Below are experts of layer 6 (counted from 0) of a mixture-of-experts language model. Rows are named gate (a neuron's input weights, with its number), up (a neuron's input weights, with its number) and show model dimensions 280-319. Each number is 128 + 32 x the weight over its row's rms, rounded and kept within 0 to 255. Numbers have three digits each.
Before each expert's rows: a language model's description of what the expert responds to; "comes after" lists some tokens at least twice as common just before its tokens as in all text. This comes from a sample of Wikipedia text that the model never trained on. Tokens count by the router's weight.

# expert 12
Word-initial letters B, M, L, J, V (either case) starting a word split into pieces, such as Bachelor, Lindell, mascot.
comes after: " the", " (", "-", " \"", " a", " and"
gate0:164180187187057107146086082129155138182119149193139137149101145136185097091100074122139154099152106124118111183101087121
up0:096059151080100105089093110156074107116109126153090162111075090122159099165098092192118161150146095148144104102109134117
gate1:136129102120111161152153181135081139132153117076132135150147094162132133052200108156129161109151118158095134166132095124
up1:132110096184113122131144147089138150162102157098124150100110138144119085215109124158140140128139142124111202142190103169
gate2:186113128119170136065101143062129123145171164194124094133155141165075057077143159167135154176124059133140079075134120118
up2:160130153098133142157106127098107122156147138128173114073086182108164115114129126127135116082078118175163088160173081136
gate3:066153089162103137132182135132130164118147114106098143136108103117171176137078121111175167098109102138134150142078097118
up3:162172140153065162134094138112099161165121160087134098121090098112127115158141136100122102197157064131122149111111114147
gate4:118090107152121121119155166158112111109091101139170098155129103132149132138147148162137112121123087146175130209130190173
up4:099202107098098149142135074142097185148120118107061115145103148120136140155133076096160082151117120120155137132164171143
gate5:093191140102130161164151167088080117130089160107145094066150123083084146138124091129155113117130095109198085105136088129
up5:116076120147057140194149130160104144161169147083112125077135135105128115125121170106125085143182186222163137139143155161
gate6:144170135078114111130145171135127097107131129153096160201132140179179144119095105168140161109095073063128128120150095124
up6:116081097160082123128161152141143097159146101151149145164095103132135115086126137155065063103168112124140100116104093145
gate7:138124111152102128184121145120118112187091124154135111201149124135077153106105108094129099127151186139179099122124107066
up7:113122128141052163148134218105170159103129118161118138120151090100137140129167169110144165067090133110169130105058115114
gate8:110080074133130153127159146111098105117124054108113114079162168093050115139158136157109111122111178169123157144110090060
up8:100112104146135165097167148128091119170149098165117125211194185113112100142100136069134137143099161138104152160142117153
gate9:134158159076151092131126142066152111146069129144156114160111104168136053152109158146148144136095122113140115128137143153
up9:110091152144152070122126140139091150160152099179088166125164084161145105114104094162131162136121161093147118177110146126
gate10:140101124179200096126145108116154143124116181117072066129125145143183045100142143148150144106138142154140133166130101107
up10:132083132130133094058093125120134106155141154090109114150149135142103162159165164120130098093087145064091180095113079065
gate11:132127117113116113177126091031136164103121061159151162151105170139115127127111190105127087171155134128166138147090103164
up11:143144180136130155084115113125155165119099112106158107125156178106150171088164130138137144177170094117119158101139119091
gate12:092153164168116040136158107174131139169094076107137092105099143114184132078180126105107111104105126151207165043135086132
up12:114173164189110178136141111122164118112168110160108129137145114200076103112109111110146108142137115208101190176116170115
gate13:121096157139077127158159203155089112093077130145144098148099116158092157131099143157145112098124100121153174133106139117
up13:148100137149172087122154127124084174138142082181087127163178176166129059154095106144156146138085168087103117123085070147
gate14:091144138071127130165148112119160125139112108135110150157092077157111149127106112130182128135101106111088075127141131118
up14:165146146131125118081109177108114125116184114105118131161157112106163115171138118124106148127129139150093125066160177169
gate15:120137169174172121064162103127124165078159100131079098135122158126167139130134140124119097142132150113161138064070139161
up15:119112140149081192101177098097078121097130117129116144129148115137140109117151117128142149085114152064140118051148144168
gate16:162120097076155134084122107138114102170088115077127122137143126096144139122134110153202132101142150116099097074130126139
up16:119103170095121135042147235106090073142067147149104139112141096150121144113059087088195106174146131197147113189114154124

# expert 21
Tokens starting a new line or quote: list hyphens in infoboxes, == heading marks, line breaks, and opening quotation marks.
comes after: "\n", "-", ".\n\n", ")\n", "\n\n", ";\n"
gate0:116122101158102182115144090158078086180150125070109097128140158182168175128148103136108121185156107188129118108136062122
up0:103098116104089141154101104114164127198121073140164161122113111081120158145130134134124063078142104160139132123142109126
gate1:117089070122147105141123101135159138144174093167080113123103146134150117089124118155153135148099091131148071095107105146
up1:166114159134149127068125071129139156154109140080145107103107077120127139109197118120138126076085130125148102171143112099
gate2:113114130110120132122142173195121200175111133077073177143128056204073197101125139134086101130122149151129148147139147134
up2:142107118116132070137121118154110148127116168122184137108197114170159114128107094124114192096096145173114157159171151163
gate3:064070156075115124143101134198101106142139132166102105077142162108146154087149166126138165156196113141117157146103099119
up3:115105191157131124165132133157112125155137151061120168071190156113142163142131139140117135108157187152184113062120150023
gate4:047132110108132167149103165149157137130177091119125198145169091140123077177139147195121098104101120170093156186122126078
up4:108118149083094074088142141108097148104163126110134067121157162145085127174122124135110089119118112065161161092166140140
gate5:170155086160142141161140161126152143082158126133178122112148146085080161170135139102078118122128179174184127160101124142
up5:197139096115159132124083144092129051065171144130170196099132133095110126148149167114151110056101116126139089104074143117
gate6:127088139103144120116093118079096098141135149170083151159143165126174164144129086112157090168148097144153172012116154187
up6:100176113117103117116103138145109147133150106121099085084161110160053105170143111145128143142154132100124136112144121052
gate7:214105157175113119101114101153089108168132110097146159144177027077182125106111134075138137134111155186123183174116085201
up7:099086093114079153111121094087156117159129114165119149123136083098121113109164119083213082134113078149155154105142108158
gate8:191073123119159089144140111106162110141167142142127050102138179103172200122151116164088122152151169143142136174148130154
up8:069136208106133107124092193175112197097143146119106145128149099114122140165148129107122154143072148137124138133114079101
gate9:116117129137102094127171147169117152140098112100098095162177085177093124141121152074096182116126114129125119100163198191
up9:092096184140117132137186106077150124104118106145121110075093117094135123106143133102091127068115114067147120132135120157
gate10:153096108133148153070135152142129110151133121098176118095124160133087120090095108088148122103166109148122082115115141142
up10:119115152141077090147171107150078154143141097159089123146198085122076107072132095104109141078146195118134106165086184158
gate11:093034128130184151124145164123175155067109100110140165127125150124129124147103125095170097136120108159118108131142185179
up11:140122104082095110134111136129116150104134117109066076122151104168119081071159090166117110158129144129125104181147121090
gate12:101136074171154095110099195160120146078062145090066116177156130176137162124165121176089053143129129187119111099165081113
up12:098151169097125108126115124141081131110069133124115103160119208171101145080125109121129150182134084137164053101139094139
gate13:157144112131106139129150132119174094109062085077154149139086102097112146153099153183082109117117102122096161140178147123
up13:203146117147130106096159062104097138093204139113166190199132167117062184121105099109092107149155155123255174079082141125
gate14:133118095119134108138084126150103189103116118156138105125159121118118184118081110160116169110135104174132162147149105123
up14:165161086113160188124154196139134134110126161120138101142185088141081151135104086148113074180115130120111165144169107112
gate15:121171163093105167144155136095122108131133098112083169118161107162125156132106187073149040153161131115162093092136073148
up15:076141154088134129185131071108095109142162111123142194181137117109091082129140107079081095111157109131141119119118171108
gate16:079131107175142161186163130111026133149137133095118163139151100093131084101071159105149138169097182135182138111121152099
up16:101093114164114078074162140116142125084143096125147164147144132152096151170160049089128105131169129151113136146082149139

# expert 3
Spaces and digit chunks inside numbers and measurements in tables and infoboxes, such as 5 ft 9, 30,000, .415, 6–0.
comes after: " |", " ", ":", ".", ",", " ("
gate0:109181166141105145162159102118120093158144101111098170136124153156156162089136104154072088142064187089137137095113109160
up0:085125141152132102105144160148135131176184136109100148109128157199149114188084118138131120163099210098142126084075188080
gate1:168119099186099114175164149159080107183131141099144096129122162131170109100108156090168137127128137069213106140130123182
up1:111109074091112097121137158124185141109082075119153174121116115152121044157158110060071136117165104100130150160108154143
gate2:119150149141143087141129121165181128111124165137155155114129056133155198199146059113136145124126132138099175174136152179
up2:149113116068183117099033162110162151184176198154121100159148176130197100075182131120211122140131120092101157127106108084
gate3:111168099122112116181109127190149158110135109202111070068099110094141118060106164141127203160179098113122130119073121098
up3:188151137124079160128159137131069143146123135199132075098132149162114125062097127125156102145112130106134112064147048134
gate4:092152158148116140122133138095153060083134175147156149126133107098176132161069147207133143135118129151123164146068065154
up4:206170171136178144172139100156098086148168178129058123150139122108123114182143138082135092154154080133121090133100092086
gate5:143160144072165113094094053127128112124070095148084150111108101081125123133183151071096115136174163106164124096150187135
up5:077141086167154123150142118171107098139088128129131137117146100082123132150123152118133099175128130103090122151131111173
gate6:147132110140085153148166189168104051184095055183077171084138132145071073159145132151120177139076160100126111110086097190
up6:160122107111131149163153104122138103087145082145183121186154112111141149204130108166098100157127076165137156126164060147
gate7:151081064149130118100092142094101144126074135083101149126120102181062116113117144156081101127160182100124140154140107150
up7:131088152070112180123105139091156122165163127173129153120125180143183148129190125118147179109144115135097090107102126197
gate8:099197192088115164123158210171078163142122117149134102144116067157161105131122159118165124159112127122094102118137122163
up8:106033126165104115145121082094150165195095115115119153246110095124089140120195130192111109111168157146147127120188093093
gate9:076177119116101143105070097103070139118145190087153145107116097087144129101098116125134240133110165100078112132143104132
up9:175147090212140135116130089143131143181124072106100062077138129093092129134151169080105138129168135138116067161118103139
gate10:199110106077130136144179080131112055102104082133137167142171133080168148093076153106179127123147091130114118129154162114
up10:100107147120199063142131081111121103123111130145200052149144140093113142090163083145188081152149127066129198173154108091
gate11:117136101066167156148110147162139098145119139175142137062228118156139128072110091168152146151151166121118132080211129127
up11:131149143130098081135092091180092150125148135137174094101156133097146143152091083113085160122128153110169145123100156116
gate12:169095153153121075098125120130142121150078097089107044114135078116120154180141118182112155130137115084126134135107100130
up12:158129133154072119105143181118093168142133107155055115218128158132134119115117136113111086159145155130113094127168091157
gate13:171117141139106147085161114161095157129112157162065105138140102158114164153138125126178113113152138127124088206159080202
up13:137146087186152152114110087147121132157106103164105119135106151124081114146118090163111167127116149148101156138156165135
gate14:120174119171108095186096099080115069126129119125122144099228070080095105103139162179150107107125127157092100115136131178
up14:109146177151117133138108092148106094132130097135191138120159128088155163111136155107121143115122146076119135137150123148
gate15:118073167147133071096080086160170143152105150158134096129149108107126162134091127197121124160089182195136182078083168118
up15:112083209128111183136172162087121117117103077081133158102090059144120130095161129122161095072175046130093140140121109126
gate16:080133148134092087057115112157175142100106165151077133152225096140100106114109134127078133075111179082115132082209176102
up16:126150131082049142075137073150128114141128117151124120106116140093143177155114061161167167103096096139131150104206097182

# expert 19
Single or short word-starting pieces, often capitals, like n in negative, N in Nordland, T in TCP, pre, st.
comes after: " the", " a", " of", " and", "-", " ("
gate0:112159143088132073158110107127149080191137110096125139088141166122084145122130167168150128148103115109147129138147087160
up0:147110098110138094078139172115114160134105109086086129129164116106090117132134132170208160112153112114135131122211123104
gate1:075122116135167136144139145128125143124163178091132107029147151037147120088179161134072096149149187144145116101134118173
up1:157136080176138128146151156091137175194154135165087124118116107165143152064130145142147111099101075112119141156144157094
gate2:110166131131091113133163111081097111146180138093125153123102138143167108093112193178098129105174106131057138085183170151
up2:206115157018134155114107166158167145086145105106084142072129143083055155092122175103146151111132136109049154118102137101
gate3:116121153160143131096167135138127095106096091154099115146141071101132139145096180159111115085168143146135135108137168137
up3:115150080097099088186208107148129097122171093125140166150165167141120091135106166190122105138107124123149089111132103092
gate4:152075111101145075107156128122114138151174169124144162139164154168106146070136146150062144134148118134142085159142144143
up4:086111080137204133147145121150122142129129041094127074150164214117120069122108180120122152192117122123104137184147193135
gate5:100113182075125192112136170103117176114089105129130095065154126154165128143154083135122139094156125115089165160102159146
up5:118104179105169157161118157166118093207126147094114174166134126150155114101120115178132105085155107128142127127116140109
gate6:123114126126099122135116215117146093117104101099141176185142144167121156137175128173178135151101187179169105088066128114
up6:114120108169091113142137117080129083116170166145116091150103089126149196100105122132087133150103181195180206162126155193
gate7:158176102086113108112108107095119178137137081090133111144105099122115086202150137097144154134110097054090128171106108151
up7:152054109146131154101120134049121157101088119153133109140149126093109118110183179110123165140114090126167152159115096096
gate8:058141142166141117142098133141122105116138078112115162078114109101075182091138101146119082106140124071161125067109106178
up8:132155126114127109122085083153090114051108110149148063112116089117178118129099136142085174116098157197161141088065178110
gate9:074102109159166116100113145154085098102145113140100065114113128128131141130090180116088127098102116085084118125090135143
up9:078156121117206183104101051130156137093138135173113168125173124151088153166158125118194138147102106016157093099160140146
gate10:114115176186129177174151085119176148139123102100177146107112084150109079171152151149162122155139124115106150101186127125
up10:124108172156133180112166142171150170108075135093128148085116127196157131158069182164118117080208088141137081110180163180
gate11:170118149085128103090095063114112140151064141123153160110137148141108120085122110121111105111145124136134078111128116097
up11:114182124165111127170128129144112107207176087166099172100116154104086153124166144156107116085155076074112138153181173150
gate12:179163125126159088159150109161097150161112165070132086141138166084083097166111123174163110108139169151120098144129124092
up12:161133127094136103051146176123134113126127139176130100172116158116125119115142174162156120117118094117126105096068097140
gate13:092168110107149130144108171112150159131119107162104140127115134083160170114112183090137223137170125149110139125106158102
up13:161150133120180144089092157112142180161129135123112156152118113079112126099085087160099168085144135119116142111137163182
gate14:106198189151133199167172108143151088145121139135142115068087125136146112138122116091106100084050076130133152131180159179
up14:091121165079138112116099054153102158175136076062127133134137137107119098112122167107099144120118142093132119160168206141
gate15:155111117160149080160149103123131131137095097137116171118233078199135054146131124110129135103164085131146102118096138120
up15:090109105110141110147187121117111148119174115119123105181106155131082173202107123187103066180165114137120141080045119135
gate16:105143147190119113126162149042148105149124113144151130109113165167129076118108136130151132144180142112136097082150158158
up16:104081048106123115118192143104097137108083185176128146093081120115187143152116143130139154145147118126122144150092115156

# expert 31
Articles and possessives like the, a, his, their, 's, and word pieces right after them, such as aud in audience.
comes after: " of", " in", " for", " on", " with", " to"
gate0:144092144059181172071169139108133127148072143138123107177129136173155152096109149091086169171120122199114137134173087124
up0:148151150039164144110114082155196113124048120165116105093104136155124115093129136109086152107125150111190153128187106180
gate1:102182124081079119091134117184111170136167105118114033150097129108151094180134112103170146076079126081169136151190169125
up1:145147143130042108149101103194150133166119132174115083163107160139142199130181102117110113160103147109165134085077193148
gate2:136149163157130080161107112104133130121101122157095116128152094092171076178097131090142122080123181088150192173110113159
up2:104148048152114087108134161111065149108060115144136096135155158174127141102117137065108188082079131119113097089173107158
gate3:117154140121105094125088136128097065155110097100141136180109146118150062172153098122102206126093175163164139150174104147
up3:121109169084164129105162118096159114144114121158109169143139080139075134080138191105123151148151078150145139086105127143
gate4:131163060104106157174144084109114089141092167148087100120122118147173152097165143108187138102126155197130112168169221138
up4:099134144148119139142083093179160203193116098117130141118190123070163126160140191151114081080141145165146059109126095152
gate5:119130090098110159152082122097081139139134177112142117125061128114089174142110087164076133083104106120133122117190154175
up5:112129107092159110126149137143121112065106101208198158135102120080103116111103146153171140085070104182135126192124097136
gate6:137152127154109116134119156150113102126145202132104108105103105130107150139135137115059156186116133171145181048092088128
up6:112137184146084045155104131141090118168177141107143150144126149149127159218179090171093058105181185133127177150071134171
gate7:126134106140113067184140183146099062212143135192083130158160169126141120161047104122124135127098067164119129142119161103
up7:140142199092084086123169114149094152160102114195164070151128093101119131098151078135151112150162110089180120108153167134
gate8:179197124134148128143081089134102083153152113184167152174149177122091117206162092172162115152163107143108143124097128112
up8:154071166098104122187107115108151159128156093142136152144040089102087129107138156125139142095157139176059149131139190143
gate9:107189130126084098162139116198158167155132150173101178134185071113176145140144204072069116118126147052068166097172108112
up9:109118130103056134123150188114140152100128111146066091117187125166127164166100099117156165180136149133120139150173182081
gate10:076119095154111072186031145106113180134168138084127104112113135073097090192141079125144115065110200139115073189073140125
up10:152105102121155158163184143068110150127117170174129137108138128135112156098144032152093165096182158163192136142117096108
gate11:138164134144100198118138123126082033103143109112120160158141098150099064149129129143143118150084157129134132140109175102
up11:116107178126133110139076134108048074203109097160137090145122138104128113175146103142153148078141150114121135087110092112
gate12:120104067198066097139204175092055134155171141097087145099128109125061136074130128097108085157154168131111157147130198080
up12:120062110136117155131190110148147123210167143098141135102207130120142086178135115097145118122123120143151158102130148168
gate13:129093155102072130108173122143138090121142147105151164131141180079150114134145116094126104121218148164111184129113138089
up13:138136176124203154177141147158127200143102111094081105115094130163102131169137095137206161088142093103123101045089164120
gate14:092102073122092120099128174204140210115165112155156097164166055094090081197151098166159142120087113133103125080067103107
up14:125147091080094135093125178129067158084114130174121137124158112184193087096139087157068175151184113158094139146087077135
gate15:192203137181155108105152132120137146137150103084100104082107137113124153160129101130088090177124170093115123140107125193
up15:127111100151161168075141077118141153137070131159154150092134098129138135212129141166111105110105167142136104147161131115
gate16:207124141144063110123161083163111188149182155147137132123106089070128156115091078098111113147071102171124144140195094176
up16:121154043141169077106155076111091120139160110138156157147099137158149194145154096122144153098160108126182163165220173113

# expert 0
List and field separators in infoboxes and tables, such as and, colons after labels, slashes, dashes, ampersands, plus year-starting 20.
comes after: " ", "s", " (", "–", "\"", "er"
gate0:146121163109151142143124074122177113137111122131115133141044090138097128170121021162108158142136102157129102086134109156
up0:093162092140181181100140125117133094120103085150077125174148099209144159123136173155165124107157090097070140112150127085
gate1:117183093092158132150142132131150132104123130185096162136119135110199104114069057116118084146102082173106106153122083134
up1:111139139108180100147118152125176142156074154129049091185133149116105124135138092124128103174131172134088110078095172021
gate2:119091169101160105135140201092080182163106133105097138134092151144098128175145145128082138118153127127138141077145098118
up2:144119115111158126157152154087115074109128156204085189156133152147179135126106115118151080192133110106091122173051136121
gate3:137164141094152144106140132125053114078090152137143100107145096120151090118170107143148146097098130114175120146165198197
up3:054169138166114175194177180110109176109084164164122158157145136096107172171124099132162155108140154113120121118140163112
gate4:113132147150071105153086111094146212079113100114112087177136131153130082110147098121096154101185173112074142163113172141
up4:113104107199149141136099159138107138070118146082060101108122147126142205133134133155084132143094074125102143053132138074
gate5:143113167086099112147147142128108189140093099066124120147145126196120161158144120147122206100114081109169145108145146174
up5:103120114134175106142167045107146137098138132114096172167127166099135082126161137152155153113147142059070120128124133110
gate6:148081100178145144134134129156137112097172103123091155106109088127125083138104142105101115119151129054105099127161067150
up6:119128151167135165164097094135131102091127160197095141147168119108151122119124110117154119128096095154173068158191140190
gate7:095093117084113149100149108172146121132137110147104165071150111149115088114141131165153123148119069134072093130136106139
up7:140187122110140106154130093080124173109094093159103131125149205077096103155149119150139151147192077147108155126174145121
gate8:143162132137068058143131158101144102178204108136081135143134152131097133179115112120123133142120102109110181097112149186
up8:200068108140128136130114113093162170184121165106101119127053172100191109134160141143091090109089071131173166115181079095
gate9:107197132121172197152173145152148138117105141094063179029105135158116181143161173191138143186130103146140132081164135094
up9:090143185076150168115096159121081185147112074100111096142147121131043210046076160136157132115091132175146135072139115120
gate10:136167112140067091112097153159098104174155106074112088148143083141124117105149092168114081121109117117100090154131106117
up10:066135082066108135149168152167105150117103147146112191138113125149103176114129163120180140159137141138100148140134073153
gate11:138124128151085024141125173147160130108056177141159120154201106086082146093116154067080113111135110066104119139071156147
up11:176169145117089146152123168127069105133145154115097069136099085081113154087113131092127151142136096101160174100158107087
gate12:130171105156150152219077154133116091110110134175178130128146158113104152123149214159102121123160134140148153093059081091
up12:136079148210152118079110165109100147183182131118090101178115114121134221130175101165122168085092166151114127169094130073
gate13:114106125115108091181144150171162105046109133225156106124092158143157133141092104186112071113145053135109161169124121106
up13:181079149078151162096098129157163107127143107130138141082075173093093138113141121178164168134090141107139120102108150142
gate14:152119140169131107158073133130187115109113127146158116138096121118048080103119099128138164094051116192223198093132183108
up14:192196107110116131083095151114171123126152150161118136169166112120130071143135093126150139091111157117175135083110114152
gate15:074160103144155156104181112134135132058102100133083142134129111067189166083109111188160147162096133141154139124088127163
up15:190153062088118139164078087146134090143147119116161066083065116115114140111134134165100093124115161150126132152139173129
gate16:143128100071128126133112082191092115094149133070041091114110063100192124096187096113153097096105123118093132175157158168
up16:157156085154123149150085115110123127088104143146133168171171113108090060100159145103103073114119119167113077192139067150

# expert 25
Words and cells in sports results and infoboxes, such as Tournament, medal, Cup, Team, round codes like QF, pipe separators.
comes after: "|", " |", "-", " R", " P", " Tit"
gate0:079103137120090122127080093170136104090170062123100078090165104166153092136125112159107106126108108132056103105108166138
up0:067145113130103162086171081077115159141109128169078085104133122101114118152154210121123222115174090109112125088103110102
gate1:200152133163110188079210082134106133123092114154130166156147010154144155117105094076180108149110151118120096146125132198
up1:153156126147187123106127134118036095090142200152142062158095087077149177118131151139185172059153102140066130073119140103
gate2:086177140183123124106123074142138181195144118103141149116124172111099121148101155145120135154081055197155121131118145145
up2:124107131122116141090110120163137144147137169085114132116134112139167125173091130184137173157162092125137151062141157185
gate3:099148121164191133170167120139109128072182123136117134129071123147134126154128165106108134097064176138136150126146118156
up3:112173155170134122089065134178093133119136141142198146105168163153130149139136086131076087089142098146134145126117172168
gate4:154179094089126131142103089141163093214119180100128083173158125096151070153101095122128080150149124089117123133063114108
up4:129122137116151098112166117158095103138171125134128144096108122090106171141165093119164148101094112112116112116136090192
gate5:114186161087075080110097124097183142159161172161137121130128080170162086157111150106137132112144103130151139161078186106
up5:164112113177136114102117148137115096100123114156137069131120085143117139081135099111130110155094137126173124132154193158
gate6:080077049156144108137169157135086139041205115196097126119158181067141198116131169118147119112107136140123090124085130147
up6:168145143152118109158114076172142183171101141109090169156157126101133123123135126186133129105148148137099097080057144147
gate7:152146132115123117150152145128137159097114152088107137158184172132099140104116175123075189079097175149156144163077122209
up7:148173142121093121121154113134126188198110096098163115109184105134144197113100118118163111097164084140053105102130140097
gate8:195155175121144124187114075120101127067153123092148099116155131126062079124138095167142170121100171186054154129167089124
up8:116162124173135068136094150138143082115125159031162116137092133128102152171145133160117116139130102187081171164094134157
gate9:103152132141139153167143166125171099048186123095098175120114133139106134187142139153099137166096161195164158164076153085
up9:106128165130188135185097083136119077135085124135149138154152080128091101115093137168102122113136122091083123109165163102
gate10:161155151097097093166129157111145117146102069077135130146176186079124121181100121147115173152115133157122109112172125122
up10:120104102152119086169079054164129041106160167127110093100160136166135123106161113141087132164129144076175085081129070124
gate11:124127171173072187176134154167156159132118096100151143097139139148171128137163143094082117104098131139151063120094100175
up11:131171162118145080157085112124102123157122159108112076106103116121103099144066186082119181131174121134105084138135140080
gate12:146119129079174101116122157175101092105080118150118165165103119088137101146114153136150099127113115090203111101136130170
up12:119196133102153157187053130096104186050142181069119134099172147159123127155168208105144165124183151136159134127177145085
gate13:148164144105169097089088198110143153112183157128119161114168112122097114106131101117121170141150052084134125133134109118
up13:165148149126081091143096117093191120112136122085077109132126095111127130146175068053151096106153124128127119113147129080
gate14:084083121116122126134145145137177122154132085125163124147222118083138113086136178167179197068151171117117130061127123151
up14:184154134139120160158127112100157069105109150155145135155129150081113154152146136158101125183129122085130094118115132111
gate15:150085172102144055067126097153116122127137085088106145125103094143165135112152186106168158120151184122162149084101106104
up15:100157150155125149088155102121110083129065136193082115083109181072128143131159131168157119115124122110143158133139137164
gate16:088122143135147135104100130097109116228174089125098155123098128136116090145135100073099118135100154191062174114106139060
up16:173110186112085116081155198085116082130138109173162149089103126107111156105176096125166161081180107168118163100109105144

# expert 26
Final two digits of years after 19 or 20, like 2010 or 1830s, and capital-letter abbreviation pieces like BC, CA, IUCN.
comes after: "20", "19", "18", "I", "A", "C"
gate0:155042061160153123141085115098150148106135222096130150075112212158136141145126055087119098145108195164146090122120153111
up0:180150093151127128150149157059111049120059103100161120105085107165169167147119127141175109076094084137112115110100139135
gate1:156124161076077065171072132076134191119096149176098169129120168164114115124150088096162099080170101148132204154103102158
up1:125138188082200141166071096115090096120152135095113126158104160172125176075097155169135182163150161109106145108161133149
gate2:126191153096131110089175160123095171119153127155102172139111119162152132103089111106104128151118150159104113169140141071
up2:197148143112121174160121093178149129053127148115108086138155140104124178182107116167115115102144102218063101097127119072
gate3:106164147135129081158136107158114166091077143113157132119159167141097110126174160168104111116188081165121112176179179128
up3:148069077102112148094106098155120188122170142139142113071131149119109135120078080133145183145130175127095130089104156162
gate4:120087117157158135145176117125090113109105118068151151122111125085111135136130126157080109112115101122204162102167151120
up4:177090096139101151116176141089094166152136155086085103097141133139165137156109167085137112109111117063124190186138178138
gate5:081127176117114094119128095152191133100060129134138156168111085117105130113051186110156110192176134150107183116110131094
up5:075088168150182117097094135140146149152133133089169129161105175153158127118105165143141091068119095144157121109168157142
gate6:085113145113143135117120159131034155157109075098166089128162111148120061138116079173088118126124164123106100076110085168
up6:138125105099122185142092136162083104091121173113146072111183146129186067128090143151125058115111180123120083212196115084
gate7:125165169111141022143097142131165139177098096107191185133112182159185071129118176157130138111175077116143082204116134126
up7:090175111104132080091092136141115128183141105172046149091151090099108155040077190139079128078058158110100117129112094156
gate8:089176133150162137157084124118093116136100063142138165161133083130170149148159142153205116043164101135112123068121141185
up8:065078119185129141175119108113117056132120148135158145182141175056122113089127144144110089109108093138122104081130174133
gate9:140153147122167168147120158102140130107154111089068139148107134125157132141100143130132148112139146148104093090134149100
up9:133125117137102180121060099111111115111128130070123156123169053151087127061137134193082089159110122187142116128111145141
gate10:114111151093085125148092145124187070132116094188115142124127101126169129159087098128119115076107119123106010072132126114
up10:166137092128121159148142145140148163158138115109117183124113086094095105140174155096106170153156131067144104183119121098
gate11:112135127103116143160082152081165110115164150119147139150140139124104105154147130145123117072132100152134053170149102108
up11:109189133195104130161127133078126137134146091121089125170150106174164145120156114118112137131100140137143146149138137138
gate12:083103153153136185148132138160166154112178139067107087079136153123147146125124133158154119140118140096132143134132137148
up12:217115063114133100089122159168154116164109169119140073126105133091073130135158103115099109117138110135180145091093141120
gate13:063080166097096115120143136154112142128142054145155181105135178090128130135211175105101172132166113108106115132113080157
up13:105098064081169111155133145118082103055096149153129166140160130132109142128168134140131133113139107088135096093086164158
gate14:138126095162110125115070140157111122139184121074109153086066137082085151168169111174113125136133108094136169069072168150
up14:160083148115132134198091097207085115156168088166170136157120151129080136134166171112137088159106142163110154135149120169
gate15:114120142124103133139111113068177174109183064163119121110085095161191149132166157155112084110115116142159127082088109140
up15:168072129062109127185156125118117120182129127075072191087146122140108178171098115090097100164178142125136127092109123102
gate16:202079085073139130138186077165141117122130091157154135157191124124120128103197153124106143084125149080148092120165141128
up16:091123126199112104186139120120186101140115113154132135082127095131114086102126081117071098088131149080138159066142162215